config.toml
moe_layers = [2, 3, 4, 5, 6, 7, 8, 9, 10, 11, 12]
attn_scale = 0.177
init = "trunc"
init_std_o = 0.00539
beta2 = 0.99
schedule = "cos"
Below are experts of layer 3 (counted from 0) of a mixture-of-experts language model. Rows are named router (the router's row for the expert), down (a neuron's output weights, with its number) and show model dimensions 0-95. Each number is 500 + 25 x the weight over its row's rms, rounded and kept within 0 to 999. Numbers have three digits each.
After each expert's rows: a language model's description of what the expert responds to. This comes from a sample of Wikipedia text that the model never trained on.

# expert 0
router:501469528522530481501503520485500529513530567464525507538502566491474494502542450486500508480503472524496514494490459522420494489545485483539453512509518468506494476495528488521485491481480484478512532529489517479529507510452472545489482479483498493492492530506540513487511505505495481507
down0:493519482482449469464523545526484526519484474496477471502435499503505504464503484513494471506461496504501536462461494540509498527464526491502486476511503541491480501508500478492448493542505512490511511483448487456488519534483558462494460504473522495492506510541499527487514458513496498461
down1:502484493511510530466474466505501546496499509543503484538509466482507518478531486503526476469519502499506505483465486511526522443522455498480484473475498554500486503531513504452550499453467510528514525539518517497516484490509468490495479524463487463445550535464483520500531512516490510481
down2:443520458494496516487509494464518481480448510495507513465479473477492544547487479489488475515487511465534466512480554520501498474499508518458497513481458506531486471553497492507492539494532485507489469497486482528517484510548477550544464513489499555490498489501510511502524484470532472505
down3:504521514520493448462509471499436475471498499481503487500523467507494515519496482456486578465472499471522498484470510479478472447503505496454504514506490512465513482500513481511548504521453526533519501477489518514514530526531520481524463486506474484484516491502463531505476478486522502554
down4:474503538475493488473503482475492483509523554483510494467491500520556497481503546545497502526512451528528572496487462515532512530508526501491525514473497546500467484503473497494466494499478505492511477511506508459479509440480534545476558508519489494498511480510511468496498544518475491491
down5:528446507486504464499475506518494546496514493458480446465510457519506484518485497529534512539486507524501500525496504493476508528528506553472513479496509513497507480482532487514503516517493503482492524455490500557511488512462517512449482551547520502510444520521502508541497450474522521516
down6:480491505465458499527551492502536528528494487456469499482516504495489510488494544523543516523496521457527458545516533464499531502452504468490520516501486521486492527553533494526494514479502481496443505543480482525482507500540506532488505499498483504446508466529452483487510493478529498517
What it handles: Mid-word name fragments. Middle pieces of words and names after an initial letter, like F-inn-ish, B-as-avakalyan, b-on-us, uniq-ue, Den-is.

# expert 11
router:498492510469480479536492530557498545490500530468500456511486493513471470535529519508541511506495513476506495525479482479483473482529523491493506506526519485499488515516518534510518506497509480509454523508496503499469456508439525507495532570512498430515450542476498458506481496497472498529
down11:460482517543501480446542514505518487491519498480537478508527470506490495505503489533488540498475488527491527521494505479502497495494510543557484484525518524489524530491485496426438462451491507476514477493479518492537507526497500500481516488472478546531500490459544457487482517509471499488
down12:497468505497518484460521508485498462521489476485504455498462507491472504527440533535539498482507488498492479453514493500518540541477459475456504530488523506503525506535527457482448481484494511503504458469490473513475488489527457524468531472508525465492514488535480491514467544518531501500
down13:469499542510523482505482509530507475495482488469485486504553488508514497523573498498481527481493490482476485462488503463480492515481524491493508481503472542554530505501473491497539511532508493491511451468527475474532535559516495594486481495474519500495489489512488532494495499537487497493
down14:495567490497471463482494499483477517509506496512537475494480502534481512500444484508495462435498479507535495502496489518515489493437499511550535517453475493485461451489508511542507555485489527485534498506502517488518483465526515495516500479464489502514453511443480496495476509500511491474
down15:522542488550486468487502510565505501484507528521483484499550528531493500500512470484465502494456536479503504512495491468509487511489464487519495508466485499516481491486519517502569521508526500501497547508545527492504537509566510473511469507483507468483466501483534507498503526475431526516
down16:506516527482522473475531450504472447532481463518515513478466540497520481482489481492508483471500468455521502476502502533478500518520523440496499475462495516518507476485513473449487498474496541474585484480485502537530544485536499508515481488483488516497494513498540496478501503502501531530
down17:469484464520520481528520503515473489470508496503449506517506492519500520469569515523517476499560465504459470464471459508535505505525510473505536493536493520496501458528533483512482533500520525477450503486527467447473481471489515495478498498487521524477550505494497505499485488540481475484
What it handles: Numbers and institution names. Digits in scores, years and tables, plus team and institution words like United, University, League, County, and capitals in acronyms.

# expert 7
router:465506485466504486463452465477512489483473494562505468537512504480541458484509492484519521519497522552543486529508471513545525494487498513519500487503467513534495477504451482527522487469534512505531498498526499471473519454466504487513512549516488517487497520482522458551515540489495507514
down0:480445518464537507466490508506501452527495496517458519489501515483500511526466512486535533518454516499537483509511503493504520444475541457486530481492498450531466530539499470485530494521515526496486542513506499470507485498474520509468443501500505466469518500510488447471526518478513521502
down1:502517508514465485471524517549528463486505463486526485495518508527508500494553528521514496506501477518476510514557494474483499498496458477464453493495494523478477495468481477479525508485529514465501498520540506513512506521557511469491491500538515458462530464423506494474515526509486483546
down2:529473490506512553471461512571522505481508491455506458457465486513483515518461529526547495492519506478488510462474527499491508514504500510482512470549528526468476465512478502492521469530479469514528472514477494491495534548510502461525506536493524483480524529474496483494522469498474472514
down3:474511497535515480494497490537518547518497501534458487529492474497483500505469487541495498477486511513473489480503463491500473558509453522485494513503530493498514451495519491480542504526513441535516509556525536508480538548485541480521473529465474505493527545514494509485543478488478512495
down4:530509512483477562520508463476507502509507514499556508505535516536526519485495539514541542518455518521503519505485492540505514488485525446470518490473492467525497464521516508482461498522482463532466509478486468500477489514535533515486464485521492500488454516518515538447487472500480535495
down5:483492475527459502536498519493533503471487516493497463492445535548544445573459520495483502498490509476489516453529533526522485524499500509507508517469469516537514479517520519463478474564492501527494471500473492501520476519512488484469466489470476494504487477480479486489461527493510504499
down6:502491515506531522524503535513449476531518513477534515528518520496509491514464531522507528467489465514541516448468478507488490481493508498532467510489491514518521529528512473510457525488493505475488563500469436518525461529506524492520504447459495507514541514528492482505475486505493486555
What it handles: Short function words, fragments. The words to, a, an, with, it, plus short pieces like at, b, un inside words, as in carbon, Latin, Tuen Mun.

# expert 9
router:541496509467506518482521448479483455479494496543528507491533501483499512505481513529509500460477550514520508484483506501561488494454485513559474468501533496542488535473559495515515477506492521514494528468477458493543488533480502445504472506481523513494500503456503510488464503497488502521
down0:531499527509521507523486525477500520476497461515523531487494489513501445534496510512490510511521547490507509494514537492464528491491518502494468558507480527502491515469537500543505477462517457495464542511500489494508510547473474482532505488524469467530537497526473557446456470483517479509
down1:474513511501515457449476481501521518485469487494488531474486508480545508538448505490485497463516476557468469522462471556494512517536510455529484473483500469523484493475473503485504498495509517528487519506500510541417488494521515522518482487491483490518500470516510496511478494504563507491
down2:513480521524512514521484453507482528471460496482467535476505488463493485554524491470465504532506511432488512506509494504501458511504443497500462531468478495472504487510467499537526500515514490471463496478485535478462477479495537462511522496503506466450496497510504538480485456482498546490
down3:522458495509500484526489532488486500515489516528515491538491477521501510503484516491549493500508512509551495475488490543479485526434493514488501488530452501470493520471499455556483485534521459477533516509475505474525492548512469493459506497521501485502524511472498524419469504486469467508
down4:474460488493538487502482484470504501536486479480482486478486500480505491487426513456472538523472512547485524497524523511499510467482521501488504447511491546473507491503483515536511492510513497550500498525488507473533511480534464465518470526483519464507528461529491460485479550503511469545
down5:484502492479484579472480487508466495471491492444471498497531508511471483531483483486511512482492522531511536463433487473506495498547487525540529524498452495538570539509465516486481492503511490506501494472480507519517499484479517491484471493472506505509449488480528457493518522495521510499
down6:494465481486519488471534538492493548484478491524562498545454498532495470491490495528510470491546546495503495521463527457514509484519496495474511523496523484491522488476517541520522517439505502489521507447481468496517494476511482461506526514483482494510469538497526531455508528540486484508
What it handles: Commas and -ed endings. Commas after clauses or years and past-tense -ed pieces, also on and up, as in "In 1962,", returned, Preceded by.

# expert 2
router:498505504507436469522520495525508510557471456498494476494492490465511492518460539514485532534540498550479537493491533515510522497523513481533488496498525462504491493493476469447521495495504518514484492513476499486526535486515482531474479536559535478494471476505524463490534478485461471521
down0:516433491475452443482503521483496496488484511526499523495492494493495526490493462565462481492499519509496517503504480496507521449494536498473490511493508511499520519522488467471509487540473563482509506502496487500506507536484513524494533481523477525521524517499468551530474470515440495558
down1:486453488468475507537491478465504502489500523521494490496457478486496492488535479523479508486476513490485497509521483478480543509571510487464467518531499489514516501524504470486552535518476476483517484441484570479545483493523497499449544483509478473494517521532471519478496527502495472519
down2:467517504502506468447458570476450516525530518494505506488518494460540480501544529514477484536481488517538523503479524484457516485464497487472548479501524494530490505504524514503498500514488503493494510489456478507523495511506501536523494543543458537475491497487476515561507499499490482460
down3:520504526495508545523556458526511502518478478535496513464521520515515499499506505500480501507501517516495471523494419515485494524524473479523479528507517508433526464436504490505491507516528512504475527516540547486473543485491499442502513492504505488509492479466503489507535518479496513554
down4:490478494488474487504478529514495517455465525462490462486490504504487501494469481490473529556483512474478450473507482493533509463478493472495475505535440535517539470518490493502507510565506534524506453494514507506520498499555495484510486502459467545497533518458525509501504481487525466481
down5:466467512525499471511486479558476481489560499536517522499481486529518474497523513501504508510490517507492525525485450518481489480460482468459495516512527518556457485493525480551462473517491519528489496507505498503509534537531509491471532503468468504486544490458506464533462520480482524499
down6:502491461517513482520470513480551502522468504502478479526530486463487465484480500520510484495453473467484511485542460522512485484487492491506498525509486461463483497504471524463488515555568451530464487501513531476477505460498512501474507480501464467444489473488470473488505533485519509515
What it handles: Conjunctions and word pieces. The conjunctions and, or, but, plus inner pieces like al, v, le, qu in words such as disqualified, unequal, invitational.

# expert 5
router:483497504508530464476474493522504514487473497543494472496508507525513515531521480482497492495501517495486506491492518469494524481498542494512432509462515482471437480517486541501471528490533489500521479533524498539540490498516481472470498457487490581489513460539506510506525529523528451469
down0:480517519465523517535539471448507528494533507520528529489503508497484491515542499513497494476526508517485497523495508499475521481499537512488552493528508504533493475455537526509486528481546451502455487490481489493500519498434483481494504493542467476476508522484513503529456552509534459534
down1:477475518503496442496513516521529528470530486514474453502494515513531472495517454476503477536483501460488524512515492458478522502441528528538493492476483456501464539451504485511530493492509500462487463495472493507484511511502531488500532570515445487510494511466485523478482499526495512499
down2:464509491441492429534444484528513516503503463482530493507528473480511515504492504525495538489501504522514534515482497528503483548494483477497474520528526497486471508477539501486459532471473501505473529518488507488493538494513485578504509505508486517536478521528495464537464515504482481465
down3:484510482498502525492507517514540520499524524458516497465547506503487516497488517483496484511499501465528422489537510512498424461447530496524512493475520510478532464502519479517517517533554505471501504484513503507514488465484507505493477537510502502506490480501451523530525488486423505500
down4:482515468503505500493463524477520537466493474560488489508482499517492505504507505495529508479507495506470508509506508472544527465494506480520482505471497481520485479514426487516521434496566517457480479483498531525485551439502483545501490499505497514520470490494509493511482450495543508471
down5:478481478482452537516467477485487534506517497486501492503533502506542463527497543502446520495488510551483499486540491503448502539462481533524511515547546494505514501493499540521516534524487442510511489471527496504484503537506464477548505524515485514520514504485501482486457469515470525517
down6:520525479487453452542484510455524512500484506508557505475498504488492463497515529520531492482510540484499531459505502484496488464502517520478460504482538488514492475466485501501464523501514497437451509528476497524486507481521501492499476449481480489495472520547471548485462513546499504529
What it handles: Name-ending vowel pieces. Vowel-heavy endings of proper names in tables and lists, such as -e, -an, -ia, -os, as in Currie, Glentoran, Ukraine.

# expert 15
router:485507492502493493489483521534468539493477540491485524498485490504498532473481472472489516502484531475491525564515491516524484489486543486494576512487511511456472544431548515530471494544514513517467497482491512509521508484460516548485509478455479494512535494489499487483485509481495536481
down0:509501496496486547513485490497465552516482512464503472480487524464468545485497507474519541481502502482539457505530474471474501512488513488521518490528481476477508547504491509479535519520480455505553505508498483523499465512472518479514508476474510523548518495495572506488493462470494544549
down1:529479490500471495473510516537534522490489495442485499532493464466505484481517508543477513442491511515487507534518505500572458491496514459520490522473511532491497489528488525493527481509502517493533478452485476526455500502515515534543442525522540488526503491501497503474511506499443498516
down2:522514520491510500460460547502507522536459481496505547514527510499467470493485516518496464507502519535544513496502457497478469503499525509500464528526483499469487475560449501514485504523519526507450496500476523472490487522439512545506461449537484492522497478525497520530519503517520515495
down3:465491473529479530479503574477528523523507449482510531520454513479478509519444506525505480512490526511477441507508501525476509521526505513516508491482484536468502523487479543494519504489490482533476510524491537522496495491534507521521525533446494505487499478507537501470544465455490484522
down4:492495487458480475500495497466457489456535545476459547477484538503498528501528499549524540469496492489519511489491517528544460472474515448507469509484498495472495532505515506495514474500470510504490532498475495475512527471485539546486499514509490481530465534520495495536539557495513477497
down5:496530477477503485508526478502486479492494501451494507470525526514469503485524478458506508510529500524459519427506488482487479513534493542479520514471487493495516513501425538500547469468527545509505560490475485519516474506520502530495485501540502503500443511503482537531509522485518507527
down6:487479543500498474558492466506530490527494468515497517502485458489527499507526472464530490508522510525522489453520513485489493461473538505527485488488451533488500490446506440476459511549515492526498531487487487502442526511449503469507519534495500540493484489510525519517506493485500524467
What it handles: Word-final consonant pieces. Word-ending pieces like t, er, or, ik, ant inside names and foreign words, as in doigt, Vlugt, diabetes, and capital I.

# expert 4
router:489530493482533493507507512514493479492509498512491525530509499506507539436488508509525503479435450455491521478550532528472500478509492473504555499498466507508501502494474529496509487459500487486497477486481498444512567536490499479508451503531494471486509501538549503486485549518530503505
down0:536460456496507442516495494468512509527473529492482497519484501504523494495515500511491460505463496519524515505515468481488544541491466497559481499511493493431511498502467472585481541501489474506511501503500519502458523471533533474485509519518477523478539500524524484478489495464492510519
down1:503499459538496529504504452442501504485520547496451494471469478512483505509482529476510494533497527514500512466503480496517481493526508505496543513504496504508509503480500505500468530503551497511491494490578506475497515519536470450468509508435496516483496519491516470436509509482490551527
down2:487495471438512466513526485494459487501469485506439510511510491512536490539486520521529501436499515560511491507519455505528500482514457489495492459517487483560495503471501500467494484521514513496502498467564476484521497480510443475522504502498520505483514513491511510521472529528537485503
down3:474537473508490486513508519535494508550514499517504474486500482514486511501518504442480533502449495540535502478468457509459477526524475496486557495486495515476495493472513504489490490522529484477478557560545520527520521467503500535486452511502488507503532501511470520502501445504536521479
down4:472497463498491441516511533531504502508524535488455505519515481469515512487522466527484496482517495444513507549488494500506509507525453509458501468514506525527467556500498474513520509464502487522468434474501497516496521496547531493509516571506516479487466503476508482483523500469507471493
down5:462497493503526564511511444483495501478544513504479508520521477458510529529475457492497527494458495539506470478485486537531501405453493504486467501494521508508495518499537519499493473504503495538524494487496453493490499471523485527471472551497521526482509502484500520508515525483490519504
down6:491481455512474491462505493494518483492460462508546527517492491513498491519513473505495466488474517540484525482476488458535518539464491512452435455474464501492433523523488490538521508508538515491489508536476540535521483501517518523495513494470498489481476486523499525476491503484482455482
What it handles: Inner word syllables. Word-internal pieces like it, u, il, el in words and names: w-it-ness, act-u-ators, bo-il-ed, D-el-hi, M-ill-ar.

# expert 3
router:484491494489492481486499494538471536517467482500528479490469485527505518472573539503507533462510498464483504483472519517522482495567536529472484485498506527507472536493513505507507500489474476506518528496473495550515487528490534491470446502531492509496457547490499559462490463503487488517
down0:460553512527449518471526511448489504475485492523475494453501464523508506541525482488482468481510478517473482533549476489490506499540534517491557479511479513513476479512540515477513490506516462504488479512491521462532517510504504514465512503511520515470489451464532515512525519443487502503
down1:486516499516472502497492491552494476491488501459474502543541486559490526499511505465514471443504461535478484473500471468524482510486492490464490494516477519478514513544480512548517519557543503467494484516549493468467510503516516506532511525479527471457551504501507515506494482465487503520
down2:483537460520510541525523503455495485485539467498479520490512519482468531494464469510482546453486535530497485507537504528506483484469487462499489518500486461507533471487528503482500487477506496542523472518515437520529484500468482484527486498531505501512515497499500544493505499478562494438
down3:510498524485458443487488489468479522493461500471487510484490504497514470488525475544507503517485528481499522459481509477533543464537492553509472519518491531515502502543512511520480535470485522534476504473518466485524473483496535516483522519504477563494549528507463467503471511470496539486
down4:527482510519520453476475548486535493473474463509478531509506550500508498484469484498519524528481498520500492498467505462514511499503492483594541520490486488538535468477460463497528501523496492485489495456502505514520503511514471514484518493468529526527508469532471452518502534508469502471
down5:488513538506441490518492457485480490515502495513463460510526503507487496516497482471516508515463515521494465507511477519483489499511533474489456537475492487516490467499511487509481466537555517452447528501494464520556530488533497537523505463483515542480519473522471526521507470508552513499
down6:491470489501516520488507519519520521489510498533461517523491499500515489500503505509461465546537514496506469512517525499486519502491520534479511498478498511455521484530521480503567510518503463457480512496499526474487497511470551478548469464524477473544501540481553510510506476460429500468
What it handles: Mid-word suffix pieces. Middle and ending word pieces like -ances, -ing, -er, -ate, plus the pronouns he and they, as in appearances, manager, participate.

# expert 21
router:489512482545545483490536502491491537522466510515488512488467505509542530508505564462512467529484522470527468495481497524510521464499482485518548480454512468492495477481492467486476525510500518456518504525479480526450519504500514519544459522516489499500485488497478550534493469535483518464
down0:453433492465501515529524470513489467495526472562546520511496519523521458457526529501463483502501521530504476544490517511505540495519487489521525553466493477548489508494476534502496507482490508492492508497499497526506492549487507501496456524539456495476494506458484505481509463519483515503
down1:487514509520487461507490532500486515494504496505507550462506482557517523486509492470520508460539500471461528455463501497527494482502522557506517491467503505472491493486487478472541485435509482478474495482488487503537529542557489482503466486477475499491473488460543487505486516491447488484
down2:493498484510500533527478563472474506540526486512475518499515479490482464536507515494516492540475465502456519470475538451497521476522530454515532507502445494499476502495471481496505488489538494485465483482478488469552481487520482470463512451516521479505483476491513508511518487468562488505
down3:529468490536491509482486517491475489503537540511526498510532509484482502496461505489519504509521468494459468460514506493521511472491471463513517508497535510490492563477510500542497518519523513501509445458535509498540497483495495510470524442468461488507535520523506528535519534539467456464
down4:508482473516509531505528499464494460476501502488485471465489502455499428494542494516499474477469453523491488457491434502532525508557508488533519516490525499496459488499496500489482479500517514491492531498468540504492524499490516496460543461530519512500534458486551496474514519496509470518
down5:472484487487479514506498511489514481535456466467478482533495509499515506484478487484514479514486544521538475484523528563470469460477470486514491489535559477496520500484493505514479471461491510531506527525554523530482480464533480442484538515528513518504496504506509510508454460525486523478
down6:507524453474486502509468483491481513524495515475545509506473501512583544491494457521502510489466468514521537483489527503481509508528485492487444558503509527528507444514499497495477503526499512519489500520529513502463507451513539462509525519480503454492515475489474487523464516481476484527
What it handles: Verbs and closing brackets. Closing parentheses and quotes, and verbs or connectives like was, is, were, that, had, also, who after a subject.

# expert 13
router:500477483515533495499446458499487486480509530521492474471486495510483504545511528492512474494473526476493516482492512475453496501497472532537507538506529541479562471538475511484486518471449505537463527485548488552506496542527504485486490516517511494465493518455519465531474475490495515511
down0:483480505517481503499481454511491498521489530500478467470522480479520531464502530493489508547511465471472538479485490472519505503540520523551476481497532447458513480496492477472474478510472469458481507475517488465471531519489496526436464492541500506541479524464521469512483470500513496523
down1:521479483469522453530493523489471507456456511481532503485450509482497519479521471456481487486517490467516544503545495482504515502449483521485514514487489468498500521538517537542568509493535492513477510524468515531516497476496507493471491518480495484506518491503501486480476499484453436456
down2:483486511482546546525488487495489485510488506461492492449493517521484466571523510458502483514493516470470512506513496519519506495518498519509513498560479505480448512555494536500483511511475480512462460491496474482522497481448493462480497454506492491491499438509548484467532517490495481509
down3:485535484509512552477527495506520497474488496518472487537486518516467480516515481497499467526499491533500478478522454537539533514517475471469495459460501499476479459527486535528489506514486508471535457512487528497496473490504490487505544510517465495497553563494505489505487484483556523445
down4:530543448489473531462517523489509453493524501536525490528486488476501472484520474494524516496505474485505480489530515489504448474550536528525488481517494499501487527543522487505458503463496526493443473490512467530516509477491489451496506455500450498483509513506476497536516524487478462459
down5:473503487478533471509511498502480555517508491502439519465472472522482452480525496479543500497534509533502486548522479507499488483523488512514555471499507472466522506496475489524498522493562512505521462494528484500486496475479497503506533516478491517488564495508538510465465513449470467508
down6:535481526512489482422472490483488530561494474481504489503475543529509480497480495521533503507513482524489487453480495536499528483511488518490523522528466445514485508473505541441506558524474504459510501465494505451493523532499480514493489484462470519505531495524499527503477505496502494486
What it handles: Table cell separators. Pipe characters dividing cells in wiki tables of results, charts and elections, plus semicolons, slashes, bullets and percent headers.

# expert 20
router:519453519535511532527486529487480440461513506473490470540510489495492513498506502546485500447506517489520449476501513505443524522485500515451486501516469524519491510512522483553495492466500501520474480509492537483508538449487538495528511551497493469530481516475485469505507482514538498489
down10:513534481530512522537477497501485488487554500485477468480517522498510551507491473511462485474476515485484459493490482454501478493517518513439560521511523516499518474505507517491547499486507453511513487450480489494543488475501508493506473526482553538529465496485486511494532474475478471549
down11:494527471518502503530552469486480462509520499521501485506523478511485511491513501505515521541523484504534472549552521507540515495483518446477492458481511522471502534485509517538522464488496473505509522461502489509482522475492484472483507483512465532487481486548499547506546501496483585502
down12:512506490458489514482491543519487507491511522472504492521501492496550504501494516474484495457488507490450516496526527477479443530438499478511496479435496491520532476539460464491485506497499531494527511516530504474492504506540487477496472506486484531514534461481471479529530498507431516540
down13:488477481498515492492514484481474477532524493526464514491496464453476489554473478505484515492559562493471562484480533558488498492499472535554485480533493520513502534506501492515522488510498500516482485485529474505536475490477471534495529522492530538491494454504497488501467493480490519540
down14:481504494474490481504473490519466510533488480484528538537503571499543493482484526499523470493580502486491490478485477465475473512502510496498509472474504460525525509497517493516529525524491503526506531456540524529468559517536492514528503523511462534520505500462491500491475516468478515531
down15:505536473504471457472496509497499488542460511465493532484547493487477485519466518543498523495467557521496518481462509483445522520478523476480520505481507501518457494480487533495453504528530511484486491508509464526562543497499510518485465470513493502481459517489489517498537541523493521523
down16:502517489496529516457489494505566488521492490476504489493466557468533539503491450512500508488493497532520488504528456468514487536504507505488495492435498506525494497471493473499515506526520508520462480467517429468472499507493487558464528491475513504479492487526494518540475539528500482471
What it handles: Capital word-initial letters. Capital initial letters starting names and words, like P in Pacific, B in Bosnia, plus h after K in Khatri, Khu.

# expert 10
router:463527480505504513487446509471510491491492506501498516490497555519495514479470524507503442446551472497454452479481521480469537497495505509517538519537538513515515459467491546468495519504515479480486503470507507478492498548510524486461500510498458511510524475509498505483491507497511546556
down0:497504499529504527521496537531528537520501513534500471492499534474502492495483461499457542507529535444482459519507484498504540492531488499505480527543516434489511512493530522478476513501526496471486490518535494512493481502511493489590533503510522509491498511543503489502501517461535507553
down1:490530470482531527517476517523495514484435529519466498501509501519515456501509481453523507486510508528529480466492489515538491503506485518493466530465500507510454483472499471471484534480501500496479505481530511546437518493525493528457485508511463473510463493539488497488464449522534519456
down2:489510526492514492508501536475477486551438558482507535519502488479477489522484485500526496419465509474514514487528515504511512484515510516561509441494447478477496509501474515486525492494504477469505508504472533487471481481496509511483520494532527484544491465491529494488520452519509487538
down3:483499462499506505458532495530503481499534468497542481538524492499496488503586501459492477458554504466472473499509491488517504515507484476507510524512507502499538474506479480452507502502500496448524510517505495472530513452524476509537527552499450481525482512481515495488537516531534507500
down4:475499470491472481539483491510474507487499493464485525476548524532538482546499535500543514461494511507501474500477462494473488519483493476482483513541475447490491490485514527508474537546507504497546470501482513500494510519475474516549512499454498536533571534522529497515484522510530507486
down5:545500493516510485541582480502460485512525471537527520510462472499513534500479516502473480485503516492508485541472468469507474511479508531508502512517470465456549503493539523496499501519497479496482535522458492511527484556503515462537524497446487529471489502467509503487485529503480522506
down6:503515527484463490483526514462538460498526532468506528458511514523491506518514483490492544457499473503476552518473493475464452504504492493498500515448518516464543467526541509470566472517517523493477531493493490482522525501528536500481501500461496508527501479529470466468503499514474478483
What it handles: Space before numbers. A bare space token before a number, mostly years and dates or table scores, like "in 2009"; sometimes initial R/r.

# expert 19
router:479486485485502500528513517491534519496521519471493475489500479462506523543499482515484484476503480525530458469553508486522586487496521534489439478522514503479509547501516501500517479528477475503486528499490463456496525482549472494509561460458488483521513490512516497476507502508528481518
down0:470505532472504521550492532460505521478505519520500525471518488477511483495502453540466525501499527475504503515556498489513474498504519482485512503520506463504484492559482508512511516507471447510492502477494497473487484523485525481523510468557493516461510444426507502451498492531540517500
down1:474528508526501512495460484478499483489504475501545523489519509547481474503491495505483506476499505516448522487484497509487533466525531460531515499475528497499541534519522533544504491462486494495488511506475489536544523552508490508489468477499464503527529477535479462506567531538528535537
down2:443474429491464504497518533513546495487482541528491473518518481487481491515465497502457486498500509516505496486522494497510488461532477498490513528492545519530502440502501515490428540507480483517495496505514499484486494485530478511487467509536530495540504475503490532463502561493523500463
down3:514481479467497467485498473510518517507506512500503479508487538527563501503502495515502490462495467476487528483525490474511515535506551459520483474462496516573545492462467470493513499527502513454466525484512504525477535514554460496474464499475483469485466522523519520523527501496525512475
down4:524481493515487512483542499470496520509525512506480490526507537519501500504496470510515486533503502471532460513496539474527481477519489488505516511504529465446509499463525535472495502491554476524523553545528543539479534473452471440509526522484501525485467488502502475474543504499476473489
down5:462497557474453521534491501495494498500493507489498506495507501527495516519489527498508492514444504570479520443506537513473521491547512495516504513491513530531515499485527495474458479504499502482493516471472486525518508453495470527508472477512511515490518541481487539456446439523478522523
down6:478477489500523540488524467478530478504516501493536528466502511468492471474533521553521502484531512466487512529457489517533503490490487506503530523506498505497482543471512533504472496513542486552468469559544518483547447533499503507502497523528492508451497462491479491499508518518471527524
What it handles: Brackets, dashes, coordinate marks. Opening parentheses, en dashes in scores, slashes, prime marks in coordinates, and capital R or U pieces, as in 49°38′, 6–2.

# expert 22
router:477534516460482508492517484473530492516491506517505566491507458475481485517509491506537479489446474529487500485485501431508524516524541452485519553496497487532512494526512506485542462520515488546483494489500497516507478473526469521489468477531494513495507486508457558536489505486527508466
down47:502482507514497473554494500466534487480484532474495518505513498462488477510492532498457488486480512499511506533479501444477484489478506586514531505508520554487525480499466471474511475497485514537517507454481538483484521511492472497500539501495446465486485514530496451550496493474512480492
down48:507499450471479471493460503504491492431503508512502485510516479491492504489487513509510464504517563489486505484486491510510491480469470522494478532472534480509524549494501494552491506500504525459473486488490497510476539484597501536507507497507495520509495459519468485513486574495488497476
down49:495491537502532451548490480500488521524533549501524482487518500481499517477500522489523519479522516469526502503509496500460532515470508487532440489520532480499484544511515496521460452458539527469534490557486473571513504528492477491498532489494544488526509482504499502531500510509487502513
down50:484508456489477487480526493539495499521471516476481476506473492501498524494529465500500510486532539495498540476528495460525488539442488491512527497495534518480458501513471512472531511516509498460552500500563492486511446511515477439484484571505526503479518505495496497524504513521469519476
down51:510497480507467516520489509453531515552511499573511481502480466518494490541537501512450508534476443495487479549492489509470562511522514453480506522503538482490523481499499521455496538494503493507519549516511531491521536493512469520460499512483467477506496516510525488539503504491506500503
down52:532524554527490512500523516455501494515508488484506444520483554525490514494530543494538487527494537495502524500511438542482501484510518483550531537481472499467504510498469515478523479494493467531509493503503472442452515554486514473477526515494498499516482509502493519505474537493488462495
down53:468520478472510505509519497445546544480445499504503471472510522489516476495509504489535471530505491512503452508542487457547474512506478538573465514490506506521515497501529498493544513520486519531498493485495516469498476457505487498476441527466484521472493485482523520489484523488528480523
What it handles: Sentence periods. Periods ending sentences, abbreviations or decimals, plus inner pieces like if, um, ident in Blenniiformes, scientifically, accidentally.

# expert 18
router:525464481511492488461475533498513492505508512561497486477517484495519465518482494472481517494552542483490552480527494524542485515477515498522505501510500522464479511487496512499510539517486512477559518514512504517455476517509472478542517462470440511466545516483462532486501483529468513533
down0:509515485489498496525512491522551508524458468472525480517482526548476477534490512474505493503498500508518517460572463489475497543492490518515519517486478502496551497488509464487490492490479532521491537511515461521508532521522503500541528542545548514506482533519451533497526473519506520537
down1:448511479537487463447537454494524544510515547513508538527463527487467530495474511504501438505486515515484496550493485471517478529516534524492495497515511512519502492509523501480483514535544560486474531500459531540492497499532500481519501509518510504525478481484501503530502506485483465469
down2:521484513514487544501538474479474507506500506522503503539497501490519457547476513490502541492484486521535525498492522494509486509542506549464450463481516489503516486509496541487554467505437524510485474496547495496532532480494516499493461487495540524460487488488524511473549443513492510513
down3:524469530451523473513505547499484473515541481515508501503556497492534513476517519546550494473560511513516497483498476461501477502478510512535496491517501567529457514522519506520480533515508474483487478501518488531520505479550469513478492470487493527495491500472478496520515542517486454476
down4:533483494475489445496482530513509511458480520503481483538495480506524485465513502474516460498506457519502556484529468518528523495535501528484497523487533501473500468551506518510474510509519495503488504536502499422472470535500493539475479481545487446491515472551507507492479488523513515496
down5:516510490484504462461528535533503513462481472547486516513498525502554476488512485512441569488487462477532494497505534433486477506506494503504537526485499475492475444504507506488506514477469497489533508477509484473556516530493509502525471492512477491537477510497490526484507503484467528537
down6:479528502519533490548474532462491512546464526570528524489502538481499493509521520513488498470485500465505518507496513485551502530527461490532517525505471470544470523502509511499528492506516540454514541521488482545490513497465512521467493497500513546479489488510553496497492456514510488520
What it handles: Plural s and common words. Plural and verb suffix s, ing, ated, plus common words like first, one, two, out, years, and month names.